config = dict(
    router_score='softmax',
    balance_bias=False,
    router_noise=0.1,
    shared_expert_gate=True,
    lr_router=0.00106,
    norm='rmsnorm',
    norm_eps=1e-06,
    lr=0.0026,
)
Below are experts of layer 7 (counted from 0) of a mixture-of-experts language model. Rows are named router (the router's row for the expert), down (a neuron's output weights, with its number) and show model dimensions 0-159. Each number is 128 + 24 x the weight over its row's rms, rounded and kept within 0 to 255. Numbers have three digits each.
After each expert's rows: a language model's description of what the expert responds to. This comes from a sample of Wikipedia text that the model never trained on.

# expert 34
router:101110131099191153162091105143141141138155150137140147120148114115153119137127147154093127081124138121080095121136159142101113158157134117120136154172099138161148141165099095133136166145154108129156086088142098143119091146095117160143139133151119103115133121100147146166142096130103117093126133132108136086113152129121132127147129170086153155135092108129128117101134146157108090173090167129118082127131115136125108132134185127102120129111114150158159110177108090134086098126130163
down4:124135111095139052129107132101115131148114127142131108099133142117130127122081099108073126110152128098144127094167121174127125135160134066138129113123152129149151178137142141119074086151130087120188143155130139170120091137131110125105129143115082119144126139127070132145098121131116144115140160144094149121091145196107124119126145126128103111142144111096116100153137134172126139126116107140155110148161149126115127113150124112119118112151141186142134096123136124072109081138131154
down5:130095155113129119123129129129109117119130139137144129132144098120110114166132174142129115086093122113129092128142129144166129114113126142127090077152131129190116088104095085151097112090149132137130160068156136128125128106126105126165104145127090135099131164092165101171138135129122128131138119130085122137144157131120119123121118110077105180122128125124123131147135167154128067151118135115119087121118118131128089107126138130139152110148089141111158118118129200043173142102125138
down6:132150107165119128130126131125111127141130137123117113129118113141125155134131098138180114126122144137175127117134147131068113141161125152167152144108137133126146124102100096118109140108079138119140112144113136116129118150144141099142136142155127130109125160156088227135143184116128128117128161133126127135143128163135173188134092088136150108102129147149113083151076134065115171142106144129121182153129146179119145142128162125125168183104163159122128128107129105147105109122132134
down7:123122154128173141127166163127096138146134086123116123106147100105150112139126146147102118129172150131130148122133129137109098162136136154141120131133112121158131097091146086126130085098139124129105130148129117125129127112141131127141148127130110153167122166127126127088128049126122146177127133132138119119104140124135144132155068033127112124126101151099210167149133087165151172107124124116120122115069126159114127133064115163148140118142116127101156112129153102112115129137115130
down8:121173130159137127158129132137124129194142138080099105095127124129145180126182131132135141123139134090129147072132134140162104126134123180128189129117127115115176135054094128147150093110136139154152129174101142134105104140142100108133121153131121121129134084127091097114067129116142102164125130141093165106142149116107169133106097128141110141133117174153131131112101120120114124079123132116090129117155117114121127122126160117170093165125115120105107129120164128122144123109102092
down9:089152125121117134128127126167119073151127103106115107154125160114140139146144062116137159086090106096125129066129100099086126184123157139127128125134139120150185169137170078125127085101106128145134130134092127129104135088110114117170113110145098106129165126141142107173138125128141118114110155139090105122121130127105105107123132127136062145109173122124133112129154155136131120123102155131132129137156143134092117129098134112115132119129107102184097117093169180112107098119145133
What it handles: Short vowel or syllable pieces inside foreign proper names and rare words, such as Stra-uß, Bord-e-aux, Mon-terey, Vietnamese diacritics.

# expert 19
router:153165127076154085124101133134115123146137119050104141135105088114101127131109120169130112100160145140092161141100134110113101080142130109110161153101146100117135136106129140144139129138152168155120097174112111118145127141121108149107130157100114140120125157117142118089137181137130130146102126118109151118118123116110159165110182155131122088116120113097097122136122148150134145110196123131122094117132073132130144122109112157105111141128131099108081140116158048092105139140117150
down3:139124152173141133132129089135170147110129143163112119185146153129131111128134143154140112143111160156151143130139140157153112108185150153160125123111095132099079156148133134164191091109128075116125153137128100143151123127155165139128129132144093147127151128161153156147153130076142102142131108115162124128137146139105131119170142128125108134105186137087103091139127153105106113076126124114134114129119187126104148098101136136142155082129129117098120148090067112126146087139130126
down4:101121095085098150137135119115157125118077126117125166123117125130143134130131140077125126133137139092133147102102172127168142126148142096126134103128127153117108128119138099126112138152126129113067144086126155167128154107102140117138129102113110086130099177112133142113112124138161123167107167136098095108148128123153112124096137172125108062136116116168146164058124160089164110138109113159131111093126172140130096134136147105117136081146161087141151144102145123148140184145125105
down5:129118125138098141118127179137219122166109135133112107124148184142151150160127103107131127074121144128164109110126113132088161128127132116116150129139124111124139110125153104100101121127097090160158132135102122090099136088068150128149128054131111106142129083119085130124142121148163162128159130135142151126113135112097078142122118115190122132125113126091147130154161128114174128106102130126115145127125128085130118161158100128104092127126106141146106089152161126120163119123137116
down6:149126125127131133127127128095172123128136154155127138150171137131127130104142145134159150131082140133091106096125171144128103131141147135140122149146122126129128122113158154126080133134118172144125154131094092169113128144168072125141153150138147149091108142095127045097154127137106136141133217107134121113109135125115088133093137126133128118163171131135106133170167132143105115125121117124135132144167075076155158084080116122149144144111126127132094120085137126129116115181137120
down7:143091154126142130123141156111146127128153098136137121110164152124175128174131113079132181110134214123180130125146128130178145133124114145152143116121136195083095118132127133106166107121130085090127129115127098161123113125117110135130108123127128129104118129134147151145087132134120134127120135122162127140154155117132124075149134088107152113120162113108162103109130140134127135188132124111131142129095108122126112196123125128146119082174128207112122137089136127094101124123117128
down8:126121091139082098076110156107081125159102164128130131128141170118146132187146149137142138128143127130142094132116123122164098124153094139170136145136137156152072125127121148126103129098128138141155141113113114160096170143119122128118079125107097131120079113103132122127103102111140127118114107104179160096126161153095122117129131104129080129157167128152152182088102149123128167129140121053111194128134087136115113131135140123130128123179149164129106129139127134128123107126150139
What it handles: Byte pieces of Japanese, Chinese, Thai and Devanagari characters inside transliteration glosses, plus some capital-letter fragments of acronyms.

# expert 32
router:160141103078134109115154068132109136131128112155155108117096098115129139141062104093128147121126119141092115118102136156146109079137162137175138179141181115141112135143115145148122123122097131180146130130115099182152152129133106162127106126133111101111089122139147118124112085113122140145138111170096131144122101123174132122098126146149108141124139105115111090114161106130149161113122106102175108079107079139121128137119087112161091162137143108141123118146144106132188110116117145
down1:120130126141138129114132096113152112120104120082119128120145123115108120159095121164108137194121128111166157123161181135131103127127163077113077107069137138123122135104117124115082071110137118132087137120137095124126074105101109171127102121130127107157121143133112174132163101148132114116127157137167131107141145137114099135130051129131070091126125120134168109113134115180120127120124137145192168133120142149147114153144150115119116141156124159093130152128123139130124127172123130
down2:119164137123131109171094112119128124058114130120136129110152094085117100123128111148165157123147138168092119123105108090128144106120168126120137115156138126131116110130137128152121137115091130142146093132186088132082135169128117148145146118147128125130127123096118137189120178136091112143127103119131159176107127121219132178096147054124130131123142164137144110122154111132171136134135166070117141124127128124122116124126128130120123133142146130156129103125173125140136129128148179
down3:064100120149154129153118184169089143135162137139146136132142163136147142124137116177099154102119158141106136117115147104098149125113093142113127129115145108094146171112123122144118161127128140192107105137138117090135111164152156140130120111123128111107143131120113099109126123122138130125104155110141118123128135108100152185089155149137171154109067184139107190170109132176152124146126165127103159149128138100129113138135080124129185130154126122139104111134128112137114158107123088
down4:137134131105131114130044129113134139137124115074120150126124127135140179129123111163127127149131204117117098172098123106137136126118131104120114086102109160133155104129125145153136152147163117161130118113125146123067127121131154124135179144142141153143137109104132121116117096096122137114135105107134121119115118145132182136129072106118078160134131155137130121164121063166176135130138155117122164132133181118132132127150193174111165169119122131130155117118127104122133131101121161
down5:117130149133127142132085106134098081139070123117127121131118116126080129145154104088129131124107072126156127129143134181174115125137196131110140187133119111159146079152119124111154073095083118148127074128129128113112098128118121105154114150126138135094120149125157156132137122116155136173170068149116128163110122141155126135140125117130127125125118111151123161098125137132076150123123099123144110118131120170124163123163139141147070137106140126125124122125124153125156073103080121
down6:131162161156139141154105156139138164150115158099172113107082123128134156133163130129120142129122157135114154121158122082134160156122112128126141153132153117124190145096136106136144171119174159135148131127128099128124156159145094159145131132139124166126149119126125124150126117150141086139136114110143117120146093130066216144112131176145139105094164135127137129158155125149178110106141131097075118129117132096103132148186130132122126132097132132124129131102153133159205139127128119
What it handles: Closing capitalized word of a proper name for places, roads and institutions, such as Street, Road, River, School, War in World War.

# expert 22
router:160127117112137105133094171113104139151127144093096149142167142105085104142163093114120133155146100158182102121120122132150150084125164139089108108115147095141111115074149162121127124092108130138120136148121112134124152141121154107125200164146085102157120157115068108140136145119109149087133112142145121157139141140118129159122155124116120140140098126116086138167178109085129188127152111164122105135164121129111142107139127135083149157084121086123130144125155154113144143117135142
down1:127127156123117157146124129155126134138121117125142119138125152148109130130086139144130135081159113136125122118138119165117132115128111120080113128126120129138149068131122119123101151122240111120145179110100149132119121131145075048137113129129143115112143128124126132156127113105142136095122143127102137142123131181178121111091106131124071118121143123118143189091127134128135142130158143128136090130133144110127157136158133132151120102153107124127131151160179119089040120130121102
down2:152116121132117128116144126153154129129131126093126132122127114127145118132136119101155173131122150101132085146092117148129177122125131176096139108130133105129103131125144066160153132095126130155141124101131126126123159077102150149133138093136100122172127156133131093112128128112094131108144145150124124159123108119111152105128141133141164140080120143153145178098131161143131131182162147112108108129131130153141115128113127145135154170086035096115121097089164147192140193165134134
down3:128130116143137127122127134112125121115176125133163102113130132086128127112127134139143116105166116144161106079148094171132147155131132072145096141139167131090133154156134160127105146120168154159174115129120104116113152149080120131133144116139113114093112157131141136133115110119156136107140175109130094093125157129157155140131125165132100125127088126129136131152142148146144157142089132093167132158132100110127115158149109182151112214110164158144130212152135111125120127142150167
down4:185086121129099134125129133125088060173136128110100136120175148159182113174170115128102098121082116115064123137136140105150081129097123089158129114109117145155134163130130087109079128138101139123128145150100089139132123134174158128131120144157116136120140140097176128136125092169130110167130116093146161122133124126112098129135121126129136116157125150079170122148145128162134130114166128094136118135091104128118140127144097133132134133114116149121140133133147127170110143191140134
down5:043103128122122145131093130115127108111128127090108129141112126172153143130121109110127126110124088152162146139146141145102110116161136168130082120210070165117150139132130112131083116132114140119146140136101116139120126139124109146163151133145152128155045128156118146139109151127135103136112151136126115132168141129143134127128139172145092139129136150076121141068161126153175163155133129155125087115120113128172122127173129105138125136127088129142121122116174148128133161125091126
down6:121142097190122134128130165160136134078166137095121139143169052119078130114136131131105122127128108101158116075107120160083125140111114087129126127112125136164128154174108133095132110143091120090062134132153154145104132132129127121146138142134138114107127132133139116145149125117102127116160169143112154105116130135133065121110128109113116122095132133140151090148126102154122109112158117116115138133161116118150122128143173135191127089185157157127154156115124159102085107143149144
What it handles: Opening parentheses, quotation marks, dollar signs and == heading markers, including the parenthesis before a taxonomic authority and quoted song titles.

# expert 39
router:083098157118121132184133125099141130125142110122119122107155126160161120139126187137106123071146144142163116143119120134148130123134131158111166140191116130170138149121131135171110178127117114138115155134134133089163096157182124111118145133105129080133138155152124102119167118118105194117111107148131142127132104163132137139143123089138159116147139095127152122107129183123167117136093144111077107122144119135164137134156129136128122038136134138107149130098109128112090119126146139
down0:150118142151124116160097146162105141122065159167116151121136211128121116194133160173127115142124117114141130120129130090130167132123166110138157142116174089162127114174124146116097142155111111118157128124150160126138114126161170113139130129137129095132118157121125153118084085128133130102137098123156122161129098149139126126104132120086163155119075141151175135118122122121139067126123130143115127113102106132137128117144136062097127065134128124127128125130081145135128143130109161
down1:166133158132134126091123097162153118097147156126117113130159134146162156107160129122135176121171146127128126140165102133142076120168161113108177088183107130148167090113119073105068134123121139096115144122142153129130154155092135137112119164119112124128139117119155130128116123106112135135152087128111090165165136128151129105106123131108169105034166079133139086111147087108109147125156142131090160128126131102093110125129128127118131142126144130139124108167135132127124130122130127
down2:100169171123194188181186131141127124132121136150129131133137088131142154121136119130096127128122131173152125123127142129153179105137123143120156163128120123126094161130156146187166127127142125090122118148104122129089128073113136116125136117143139128129111104148089178120140140169114078146111130126118145149089168121127121131115135143101149096124162128131104097134132118115132155149135208133146165121108126129144119124080124128134130134110128124129104141126129098112169074075149118
down3:090119132127124123046114133152122128118139157123172128109085127117164160163081119063097147089160126082135123124125112106134122118119138138158103097123153148117191114153135118102139130136126127094135134137159124122132114129134144108138138149106085152125132103115114126097126153123154143133096140149148104153114126109126122108132151105090152122110137150133112189125119126137155118126079130085130130132099200172134154130139220108136095119095123151119119098147124125119132125130157125
down4:179155137123125114099114129143129115101151092138063169124128194103069163110124114131125071128135170084128126125125171107120164109068120147119136125078126105097163139098143106168139136127131132085127101080112155160146135177129122119131138177126126162111140128138137091153128146127128170136159132120135131162114140151143129121079134132138113140128134084150109126120151127126128116102102111112157116127157137098147090086164127128123129149134095133130107148128128120109132117094130080
down5:128071086147113097120120127129107138130128152111133099107123130153141090161095111098096144129108102141156133166142168135144165114125136126146096123128132156126114155132129129102099165117115129127199094151119130138111166143135152041127162123162126113117105125146108164173103128083125124149129129143075103144139113148109092087100124138133125164103072168136101112159130141136151138173179140110102137130098117152136079137124127099145127130169125121135157143150100133146117129133133148
What it handles: Short consonant pieces inside words and names, just after a capital start, as in Car-m-ody, cos-m-opolitan, Celt-ics, mathbf.

# expert 2
router:086098162141152154149153126120139118110124123164122171108128122129115127131143083133115112113113113138114123091107156166148132154123123137180074147142131119151179148148127086104120150083132094178124142070124163118133097150098082152140117175092155126129102142110152108118129121080144152125137134098180112076105118156116152123147144140135105113190119111127127155146125129177152127144121100105076107115131111121103100160180146147144129134105144136111134116148108147121142133132102111
down4:178127103134131104131134089146146133158081131105136129182111176107149127176130154134125130131142108107116123150119126093132142076144131120159131105122141129133101180139112129142081121134114183139138184139138141113152142075132122130144124091149129094147123079122151129128115120101077137116090135142090141113167137184152138142115093124185132139164124108175138136117126128128154109087169140148144143133119118110081151125127107171107136179124114152094140137109147103154138105145118134
down5:131122085138147203119053137122119127133151121131132134147118160122152139128150123120111092130160091107106124150100127114125188118107121108129160164163138122138111116142123136127136126129125120113117147098128092096123120128115129095150125128088128164138143086132108136160140104115129114135140108160143142104126076123131094098141154133148140197144140122131140100112191058127126107126087110157155135111109130085165144184125167126148119126161151124129178147130098133132115113146091152
down6:133151118125106131180144102117126138107144125157118166115096143123147084129169157127114124130181169112131103174112116120122152131085130105132101144124122158130119133187197126074085071128142132165122128127144130117114146131112139127123147134161130122124162137164084151157112148124103106130099112117110101117129143125134116104119099090154149122164140127112122059133133121156090113174137153142164124145144095135143080099121127141114127138130171097162113122119103160113145153128146072
down7:143124175134135134134118128151145147112142152131126131136128144122103095129096125157118096125073094126121109134124131138169161101146168127142110120123101153211119050146113064116115134122126091127128162134093141134120117131132132143127132137145121132127114072136118173117149163150126144127107112124093123144095133081127101131127143159179106132108117140126180151105123146105127114084126109122124119136131135228121185087126139083104126141124132107130122149119124124125100123128117147
down8:145120138148126133107128112143145129125104130148131118107133132136123114133127134133135124152176136162174125113135096131137124116127163173078124064154126129128148097155124135129067151153128146156098147127165116146098118128078125150117130098150124143150143131094067096150147123164110146131127107170117118115101172123108138160081156126135123119163145105178099156110177084148102158179174188145132147112121132127171102128129129090128136122117121108120127131085189108126115134129141127
down9:132161156120126068126149173127092132128122120116102110189133154147051131148119128109162118132156127128116130135134096130159113151161160149125138123195134116161141119100121142145129135102132131116092133173127129117136107134124102129107162101128129104114132099124132123155105191142169146160125093131127120147128116119120161119143159168165118142175141118126141102118121117144141100130136143129133147118192130090140113070126134176129129129163143107124160073114095074149164123110119123
What it handles: Inner and final pieces of Latin or scientific names and technical words, often in species lists, such as -orum, -aceae, -ensis; also decimal points in tables.

# expert 7
router:104131122119108093155140133109119153177109163101123169150154131082119111120114086110153136094176130178128116174078117114138137116144106081095146163157146170148128114103130160140099100114140123184120133164120138122088156102108097130142142162098144140141099111090095149145139147077081120117128096145101150088121102126127121118115114095135155127115097154116119170111137131102158134117123117117111121106123133124113102083131109124089112122155113117112143142080190131145130108127109143
down1:125109143107146185126108105111145118127134135134125137141081125092135145133118131140087086119132118182086155108170115078121141134114112137117179143128101105146117175142141154154128078162135119088060124124139093142116103146108118110133117139117124098134123142134141133157127110146127145146155135084169131145129109167127131173141107117093124140112050143087104150136108148130135101140142124124176092094130151107123117121141137085120133105126122118133130089057128123097109162130110147
down2:132073119118117194137101096074134127122179125134129107153145116110139093132127152166131104131160156112147165104149169140138158133139108109109161149100158145136129129133121148123160083093186150122128091128123161169135132131138133129120123117134127123153116110123139113114126105128142138157128121125117115169118167133127110128147118166134084120125185124112103113144145137180086126117125141099163123138131169116153131182159159126138120118165104207155134119102087142148149106167129131
down3:130132146119130147142144090136157122116115115118173107119092120132097132150146169139119114137077116113177101128124145112109146141097142139161138127147122132133125136095103043174169125121166170136108084133123141108134186142137080107125112128143128123186151174140127088100114108098151104144143128124125129096168078140078126128122083144134135098116142131153121153112117135152169178114095156122124143117111140100152169127148106158089085131114131108117097136141105128130130140121142114
down4:125162162094181138099088100093127163127097109090168121113099131152137162139124105176112119119142110113130098133142101104114100162127120121147124126121119118110124097108093108128152100098122112126128119112137128090151186145116131126128091145122177073150127119122109129141101092127138149091122128107147110144183170073103193145152167131135128189099156153121144128122086130123125147145157112132124116090123136112106131130131120178126128131147118129171137104156156146134109127081130120
down5:082125141191159099105090125140097136101162126106122120083117145139118128139131130133124103068139138086120165123128115132119129128102110155076146121082121158198082123110161140106150128130132177138123138127092123125109134157188109132166162117110124171105137099117077104135140082108098117135130124147131128105128120151119081116123130139127191189117132145142172133134143130125149146134108144115097191139121128102135119128126103152146128142140129106146112131148093124113127147116131147
down6:052143134129129125108127121129114113120121088082176119130117136162079134158140099128091124107125146117097143158156100130131126112101135109158111110140174129104179163138194146128173124147123113116129139061127137128097125126170132107104122119136137136141174126107121152146158121135137131104137150120130119165152126119091118127129110128138102077162128116132139121086126164119130117119110088133128127135127100176128103149125106048089133135145099112100091135123134113097174137117087130
What it handles: Nouns like season, list, episode and election in article titles and headings, the word there, and capital-letter codes in asteroid tables.

# expert 6
router:104163099189167105148087130098138084123121104154109149159136111155206122121123086120109197160081136106169168155099149101124119133135145091148127170129101167169140130147131121093123111136140132117133121103146141104126085095128109119146119129152123147145138126108125130145130170158095140123131106127117150153131142107148108103077112155125128100124138076140125103102105115138090090160086133157141087123140138138128141159134124119146149078140112126113131125112154120115113141117140111
down0:130161129136159125128124127154083124113094130093128109127112143124167131138138152119115084139154144080136148146084133185136112143099121158090140122128113161126178079115139146136143119119123192122160139113089163109150179155130147101142116125091082161154104117141130145122110068178100163131095152141127134126130148135130164127106110177146136124158130134135155152157127130134134134173165132140132141090096085131119150106129130132105144132126127128090122120091117112136126196097104135
down1:148131126089128148134130082145139109055120109060155137120134110134112138121155164128127106139151090104125144113152111144043130146126128165112128139131128117129119137131103123165127120131097127128133118116160166172109130079157155119129126121127122119100119141122129161098128147127109104110186077127101128120142094144140100150131121108191144093077130151121151138173097078136171165129135109108127141102134143133167096120113119123137155076120128124107167139138099125166132126123121140
down2:123123152098161119117119149135119114151138091140118096110129161153107122143191088111150088118091146127173117099122154089115128137150154128097092123078118146125088134115135149135150158099143128131127125130132126073133106120157090128128132088123158126086100158110136133094138095088127128082111110132132098122131126098114140129132127126151133137135130148203128118100135129107137141084113143140171186123147097063126062111117130149157119115122122131130082103138128082136144129090137132
down3:171128110129114086132126131071139108156132155083151122151111132110111133148143103091126085160125118119143126133124131150142103121139118110126126170141196137146150119117103147120113092186079141126144117104137168103114125134130131148142119130123092164135106127127139137135127116075141171127157108139135131147160181150194110124128091161107111104120095065128131148151210117128114132123145176144139136107118135118125103121181094135134123126091137131126106136115110133130120174152120146
down4:136164119126099156094181125122135174114130136188125175111109082132124157119117133118091112127104150127105141127128109149125113152190119125166189065160139128097104123097116148131114131113123128121150113124128172131120120117138101141141121114116118135134122149143097096154103137159136129133125144119096120118099124081074146132126109133118092126128119156093132144137135156133122153130138086124139095158121111158094158128127123091171145129049140128118137127128070145121145137147196123
down5:120142153099111128129153128127123108062129144179168115120132149171164107116153092123102126145129116146159084125129142151129148164126101093151128106110106168097135119124143143104123120095114123084140127127149093126151156119184132168155127133129111086135113127120155172127116144125109129156128116117074128117141123153127068087179129106111112128151128107128127166137091110131127164131105181131129079161143176125104123114146116159091162176128139139157135150126147143096118100121085131
What it handles: First pieces of longer words split by the tokenizer, often after the, a or and, such as trans-, con-, inter-, mon-, dis-.

# expert 35
router:111114104120104114104088139125134128105089134105118116140101139131134194130122158180154095108131150186105110159141142149120138157145137050122121131135132116174152134124139147122136155131152146142130100144152161139156144174089104129127175180156158103169113139133173121103122182116114128111110142150138113096117134159094147121115135145146131143137156122158101099150123129145150114130158120115137123073184122114131099153153145107150130104181093126149164166109121134150115122126129138
down1:125131120125144079117146106130153100107126144133133143136145128150109109143134143139126151112072137109166158079151122100092144124127114117146111125094103106074099153134139122154060040110148179127133150126185098125128137150087127130118126109147125120130131125164175125127130106124144126124097110125139070130167159086098120127184127132116137150102136142127141113143134099100173154142168181167128125134133151143130105131130139121114143125150125138156095166100119136117124085121127096
down2:133093100136156109121173119077117125123136116129097126115158124139130124151147167129115126137176076150094090088104092128133202136102170143145127137120169122132180092195127102129138134187118094179135132111123134143121113159102072122173120116128137157124150177127126119132134120117113154136120123185142146104174095107120137127114114150114105155138129120120160125108093139126138157100175118120129114146140148103111109109119123154135126081095131144117124117127155145121135096110127122
down3:120112087117120129133136147134179147130138168105116134155187115162131138121127175151113151126082131125124118128152133149100104142139123101119128120162112115181138129128132100075079173129107098171116147129123136154118124130186175114176124125116126122123083129142121191107153130126129115125144092100152164125154103104128081189142126130118079130166141121129124136131084129164105110100137143156148114114090139176119126123146152092108132128132132103141125152153151133089126129132082137
down4:126102089141127126145096123066148108148160132119167137110093132133098087123141146121174137123129125131140123122126128129183127142141130113125089144121099126141151155081128143122134125128109112098131115111150078139121129126109098083126090180137139154161109123123152097139116089093133152115139098126145143116147122122050129071123108144121150101143115081168142097127143122121134144177129165130114190094150137133104145138114144131138087136098123140136136151150108119072174154083135137
down5:103099129158120127130131110130153130112091110169148171127141115134159123102178126154127112108127163129133093133129065079129104131172110114100165164141131138147101127126129111093150166140186136108151145094118144128093122091107097106136181130133122162135128140161114138150123121202105127130173129113101130093110117113119155105120138156152117125175152108144154140129156113150176181125122129143099108130124124089157134158138095153113182102131144128130130162117125137080135128125108137
down6:120132130108118136139111111139079128130128150114122134108103154108165155107104129121105126096084133112098123140124087131098121096123106139127114124135150117129157151106111128137129149156139121136130127149167115085127096135160113140114133151110123127094162149157132179136166139035134092111150132112126191128116114129146166096122127133146130150113093133132123132138124127111111146157115127128160119167110133128141086127159157136091119050117136141101130107117067119160144117127188052
What it handles: Relative pronouns which, who and that after a comma-ended noun phrase; also table separator rows and scattered word pieces and digits.

# expert 10
router:156142137155150123109126112140126152102108166085109108112146125143101170123152102141100107096105113126112090131106092153151115079148166123116094103168125109102142122129164195121074095169111114085165163113123115111124090166133118118134120119117180137099100101139109153145142121165150163092112104117149140115145158104147102136110114136137153118141116165120109133144146131062110145102165106133145153166120176150137144166134150131112143137097135109115145152146125115094138128155151148
down1:105118125128142125118131107149114125119081133151130123168141158067153102121128140125197127150188156082127095127114119144127129162119090106078098128125150144135146088155137120089140120133127139135149116097129127135115159109110117139131083145122152168197123108128090124127164110145175123159134140152125132133132138091139038150131126133128141117120128101125130080140152146144100082109160136137110133123105137121103104127136095089137158128151112086128141161103126156133147150113162148
down2:136089088113138110180119140138131114118160167123150102126199137097103123068133162170098162124111133123106118127136153104134149121093112086132129134144137137131153179158135125132099121182153094121105152163104128151135144123105140127136131115089125110116099130148121113112118102162139150128128130132155103136136139076149106129112166112123191150151166180136109137198103170145143161119140105092132145134122114126094152109129094127160125124147121100120121147128105135144157128128112079
down3:119088142080107131132122174134132166119122092102139163083132133170117128125142098114196143091115131117159159120119142119155140146128079097133125134132118107151128094128110116125127128115136131089133136130169064207150155114121150135129140166128088167118141155143123125132127116149134125138123121127146130131091141117130117136113145100135191141107104128167146118105133144132138094141115105128099161126153088095085168166077116120133134112130087131191131129129133152100116131146169113
down4:098165131129164115120120131150145071124128118137135123129118090132137121130114099114165184121156117117109128115109131129131139061124155124130128094102169111163084152132114140130114113119090128125126147149108086126143101166097143102170107093127122121162104130119122135137123163144181132129099104131123130128118128141125134117078094090141096102120136091151130112094129134124163147123137150101133130047123137112113122098126105133127101132188136130136136087144078182188144089129125092
down5:155124143151141126145167140119103148155126166173147126122141084157117134129180143152114128141134103124123158126088128113045119127093130148147107174142133105135118129130122078139148090130157118142154128186127086131124186138135128117151130116135131116125160160173121095126135150140107120110105099156128092131128139118094159142132126122130128125126077124159123130134134142095102114142152076144116185141099128102126120138169108130068119127098121057104108127134143128109137128085163124
down6:143165128146143139125108116120114159104116131144155125108120143129109120131150167129124094129094129150163127124103136149158136117128109124142150122126093143146114101138144121140097091154102154096139121163137128148069139141163128149132156129170126129100125122152118157111121117137157185090128148120093096123161155117122163133090161113083118129120178143130132134128173073114091141186135093102140178148064123112134137130128116115166148157150133108134102180107115146135071098099176127
What it handles: Nationality and country words like English, Norwegian, American, United, plus paragraph breaks after article titles, headings or born lines.

# expert 38
router:161146138151108110112139108134136136118153111150122117114169090151174146138101130140172166128108158165105126125102149131118135104110109133155166104153106136123138097093131089149119151169126161136106121108140142079136118136118097122148198139116108154108170114114144077109123110084101117116159117162102107113136164110132151116156140127136109131123127133122124117125078174127095127102142136130102099114168118111090101202137119130156154111118153179163169121149090139133126106114165134
down3:108128166105143153143097108126140134124099087131140120052129141153118124151166154171137109097095133192117125141137132117167126110144105131110093105130102123072143133128164133105103130152185128161143102130134156127140128131128125127140108134118142130162119169131118128153149128137116103159112121095128119098139136141138160133155144125191119078119138143111128173129093072131215137095111142133113088126131140136135156118150110167100122164129142130120127124096116127119160136146074113
down4:129112124138135152098145072127153141132127082126110126139178071094142125128112137171136114150118126130116108114135176100094129162091101129100115120113120146139143141130120088129125118127143133124141135142159131134127086108105137089179098141115114119119117132183094122143162128125081132139148138126194085092153158123119114112152118150123134116162112132120100171124128148156108128144149155096139053104123108149143168122122137111149154144107124137179092144135075146109071126151128108
down5:147160127150125058131121104161115132115118132118154155103126123096080069128186124143113154122072125136139155134123150130148128137119144106147037124127106125167137075128127138139131115142139126137078100139135114102126161148117169116135131123118138155072128143149204117133111125172143098130085171109134063126120082158136104176133129133130109107078111107130120116139113135130132126116132132127120117149110119100136113134097160112106119149122144161135124132132124129123126126147104104
down6:109131077161112122076133125115129135128129132114124099129109142120159130119123122130150118123064107177116125128147187126139123147166141106126102171078128148119100160131131130122124090140105149149114090124119126121120149112125155097122104145123121192217121166119102171109141125124113179133156139123181121129137149110128080122128116106118096164128148122161125115172161138127134110143085135140090111135129102135109117166110110093106127107119126128172130101137133129108116104134188146
down7:145163094127099129154118134196126158094163121129121102106110172113142098128122120151133107139097134168085133141144123115139122139120147124188102095129137128107124140131104192111087140101136129166117086178133106153117148112163118097148125128138099165171136116133119127143148182131127141139063160087142095134121100149134144134137106169170132117137165175150140101149082124107127113158144099122135140134128124127130153141145150112098108128145120115150131171142093123123077109111135101
down8:099128088140159149078127138104122120105142109095098120131127109084174130181110135063085121120136124120167121132102144143126169138108209164160119115159139127148131128093112140085167127124132135158124128127118150164122148156138136113128108129157116138099151116134084134118148083105134156116128136096143134127152130133079106130179126111112118158133145177132123119102095091130122148097127129094134110166141156156140134140139126138148134108112119127174065170142150096125105146132151128
What it handles: Word pieces like ew, w, ust, erv inside or starting words, such as Ren-ew-able, d-w-elling, and nouns like steel, contact.

# expert 21
router:111121102143099122125102151132113128139145150118134096145171086142098189117149116088161181123135142109177146133171153136162128107184090116098126136107075109167114115137120151130148159141116081107080138131148133122101089140124127116094133123095084122094126155107088106141113127107106150069150111124142113104139128142119123100131108138123121116145134124136099102128140179095110152152086144161130129139171126149117116140100093129074164112154146157141142127110119125109137092125122156
down0:138133123102122133113131126121124139116170129092114120128153173149126128123113159140119135143151148131151132189098113034132106133133118117153143178139156158168087094126143170152125123149098158117128137137117133117119143121127176097163148134121123204128122140163134130122073076106087131141117088117163119091108134141140128126143119123129154167131134128128151152099128111135124130160103210122126122111115143139101193133117097130107124109145112148150111119154113094122140134115124142
down1:136148140143144161153132120127149123118111131128099161149117173099125109150152107160185120131124139099131138180118126161181127164121141129171114175120164174128106178122094123141176150126132122121117134170175142123133105112130101098151112121134117064166163123143118103131132123192144118128157114105157131107081109120134113140167102159142125139132139144175126130132133157098179135124149124131123160163080119122127139097086146164098151144133130141143135151129155149138099129128114087
down2:128126124170130084089086110140124169136139156177142141086128129131115147128123119104164086130136115111120114104087173154124111166128136104095178106164136137165119103128121090121101104127134162137099133161129137145125114139114128147129103137128131105138126142144110125094131096126112106135128157148109165120122126143105113118129141100043156125114084170138147157130109079125046197118161114143125134148106139141110139128109130107140114124120128118120101123179115122170113126172113131
down3:130106130106133111140136109127121147110132150100150142120084154154128142086151145131131127133128126126133076147142172125115103162128114085140136134171096114093169071119090135122157112134146112065129102108113154171126111123143127120098121146068091059122154070130090134130132116132106152185130123084154079106150142108138129108102131187112133126079108128118126138144109134093153111125105129126120121111101126122159125121134129096094135067095139132125098123108140141142144141139112123
down4:089152158146126128095130129100128127134129103122129111108136142143095099083121127162135165121129096114150095117152131140109139126118126231119151131131142137126109163102100084139128122108138124128104114150151166124139107113111157116171168105175056085152135138120119121110100174113112170111131127151134145092126119137123180146120096098114122129146131138146129117128151125100121123106133118131123135112114163102162130086110103132135126127065126087145156133161105079133113078101149146
down5:092123164128137067123139181131106131128129105142115142168162151113085081082132151128131098098118129109127128127114105133168140126171151093129089075131130130072145128152160139140129104140126097121131143128139084142138155137128170120091131105153125117149132091103161112199049061139123157158166129140116112139116134156132094175156127144092126134139114186143152134141103125110101129137123129125136126149144140123145135129136137128134112138142118139125131092096130129151109148149117114
What it handles: Capital letter starting a word or heading, and hyphen-letter pieces in compounds and names, such as Hip-Hop, co-funded, Kathi-Anne.